From a checkpoint of a small mixture-of-experts model trained on Wikipedia: 208M parameters, 4 picks a token.
Below are experts of layer 3 (counted from 0) of a mixture-of-experts language model. Rows are named router (the router's row for the expert), gate (a neuron's input weights, with its number), up (a neuron's input weights, with its number) and show model dimensions 64-127. Each number is 128 + 24 x the weight over its row's rms, rounded and kept within 0 to 255. Numbers have three digits each.
Before each expert's rows: "gets" lists some tokens that make up at least twice as much of what it gets as of all text; "mostly gets" lists some tokens that are sent to it at least half of the time. This comes from a sample of Wikipedia text that the model never trained on. Tokens count by the router's weight.

# expert 8
gets: "'s", " The", " or", " had", "The", " the"
mostly gets: " had", " or", " have", " The", " An", "The"
router:097092154107147116105139166175134134166140104154133148114110135104128136136119131148180150084144172131128174114149128150134142131100098106111143139158117099094125152151088081152111113115110097
gate0:148132146121123145142183089114126127128144079131094081100116130145118159120184146108082169107132115144121143142154140126115104127118194084162170154134158107108135137158158122103136158131083153
up0:123140138080111121132184111153110133098112079153118078120112149149110136166123115131105146153142112122128114101169163114104109084117161136116151131119110106141140136119125145140169150113082144

# expert 65
gets: ".", ";", " /", ");", ").", " ;"
mostly gets: " ;", " mm", ".;", ".", ");", "frac"
router:098169115141146127119147072109105106150096136192176110133111103131140132140149115087158109124140155141108105120149110143141140132128116147131124106151145114191122130120113108124118143122130153
gate0:133118132086126086124156169132136157162136118088104116083129095118135122135118108137083148110124109111120112164174130101142135140129094122107143116105094117116122115137154123093133146152100103
up0:105103134096128139107158121151121108136119122117132120117146126153118139115110102119046177130154123092158092154111115105136127125102107146086112117114130117141135102139146126071125125131116169

# expert 3
gets: " a", " an", "'s", " first", " his", " American"
mostly gets: " professional", "American", " debut", " footballer", " Royal", " official"
router:141132118135093108111096148157135121133126111112082138093163141092121125137114128152097103138098158107142119161119083150181123176108099116120113110140148130119119116107111178120120125132140119
gate0:122121096128093137125106163173146096138149109151160125139142095124145184096097124123168192149106143121119116136140127131135143125144116105139102128151139122093124125127135170108080121109111137
up0:134111123131136116085105137131120084153120119143179111140162116131148131116109116139178168120114162088151126160159168086140135115126136114124106131130109131113144164098162180127109135132134124

# expert 48
gets: " in", " In", "In", " May", " November", " June"
mostly gets: " In", "In", " during", " November", " September", " August"
router:090165155128109120113155132159135124138088155125126137151112091090109138130137138101137118118140111085123134095078136138146170128113141158157177126091123101118132106140118118126155130115106149
gate0:138148128131125122154139098116150145106099086179117127105085113121126150122103111153161108120136103113114129121149170154087119128134163077117126173108087122139094143110179132185079121116159152
up0:164174108122154127125148129123100109145161151125147142140168127140105135152119086164125158160137175167139134103142112134097126136160133135093112143099140165170103170157182099134082104120123115

# expert 20
gets: " the", "'s", " The", " a", " his", "The"
mostly gets: " their", " The", "The", " An", " His", " its"
router:141130118114140126165152124160145139171141102093083153108155114111103103085152154144151163094170138101116119124128138152148116121102112130112166115157157102088126140185142137119153108090102123
gate0:140133115119146214178122104110112120123124112168125160108146178134147116107086089126084144174098097143132104139150117140089145117139113163139125124132145142109168108094128167147096092129154185
up0:169070104155145135105131122115129150094148123122105110145128102146146137135159142121144126135139120105139170153126084117155159142140119122135107106091143126092144121125096104134109155124159117

# expert 74
gets: "th", " W", " R", " F", " m", " D"
mostly gets: " R", " H", " W", " M", " D", " T"
router:124122108102103107141151110101145118114106097135099120108127152085151114149123117092130136109180143078133075101128088180149126179135116154134107118123122124178135125099120123088148110177123135
gate0:097148153123112111102128131109084125147081142136133105128101143160140146142137130133123116183102101166123114165115128117134132161099120163075129129122106132169173069131087072140107147146137143
up0:129170150125156124102117143157136154130115126116128129120096162140121119072125135134143131147143127126117144161094148112090129123157115137099130100177136158156161136153177148162140152098102106

# expert 95
gets: " by", " of", " for", " with", " to", "|"
mostly gets: " by", " due", " After", " because", " By", " using"
router:117159144100061099107127138099155144113140111079127145154144150203112122153171153122113140133142121130116146105127138163129132097093127135158106126126087085150137123107138132107133164154108150
gate0:106143129112106129140094119126106151114093114136098148080145107144144117143140119157162138173128105098163149149186136103107104112090118132094126094188131116090128130167169142137169141100125119
up0:110131091112151109152124113121116148123106099159136123133136145138152114151082113184114153138091120110130100117140122072093122120108152139067143111142106168156071093163177145100128138109174148

# expert 22
gets: " with", " to", " including", " against", " while", " of"
mostly gets: " with", " including", " against", " while", " include", " included"
router:124151135133113081147128135145149128124130094111126136144121174172127159135125124135138153112127119162115173157141125147169111119110163164133109143113127129133146142143157169121146115127108076
gate0:126110134110165160070109132139112150111123086113097109141136122141145095159128132154063130094092142117114082115124110101118141138134120151162156136164116133159153052140076140095136143140119157
up0:121112146149135134111157084125123104138160111100105139160095120155130160140120144151120140136124134150128083131139118116135130139172121140146102091146126110108148079133139148095144056145097135

# expert 15
gets: " of", " to", " for", " from", " in", " about"
mostly gets: " of", " for", " To", " to", " For", "For"
router:177140107135110117141120157066114098126117075097154135126098129153118112150143114138105128137111119114084091130106124145129141091126153143142106125115136171116111141128158134165164133135115108
gate0:158156120115156073144092135155130118145132105141167115126100101147102146075141109154115154139152162150129134130151122103134123108101114133146133110147124105098112118133165122112085150113124120
up0:142107128143112129118147109150142121152146113142128131115087117132093122110096083105125145115162113148136177167122167112177105173120090112086109104091101108155115151121140140112089096123126127

# expert 73
gets: "–", ".", ":", " km", "^{", " 0"
mostly gets: "_{", " km", "š", "ach", "ran", "yd"
router:144122118152142109101104150110120118094127092164134129150136108115137152145104119109134155150119124164121170159154115107118134147108138131093116136126126130132098151163136120132117071125137176
gate0:118131108125135119169132128105151128123109088116118121101142165146167125089134117136142102136156133105145120143141085153134136145131107143085106133074149120156097090123131107129099123154098126
up0:090129098090130138149145125151145168154126122147162139120112134145128149092104091100133124104154121133152078151123124097125104117130085173071076117102167155128145174102140140146110161119094165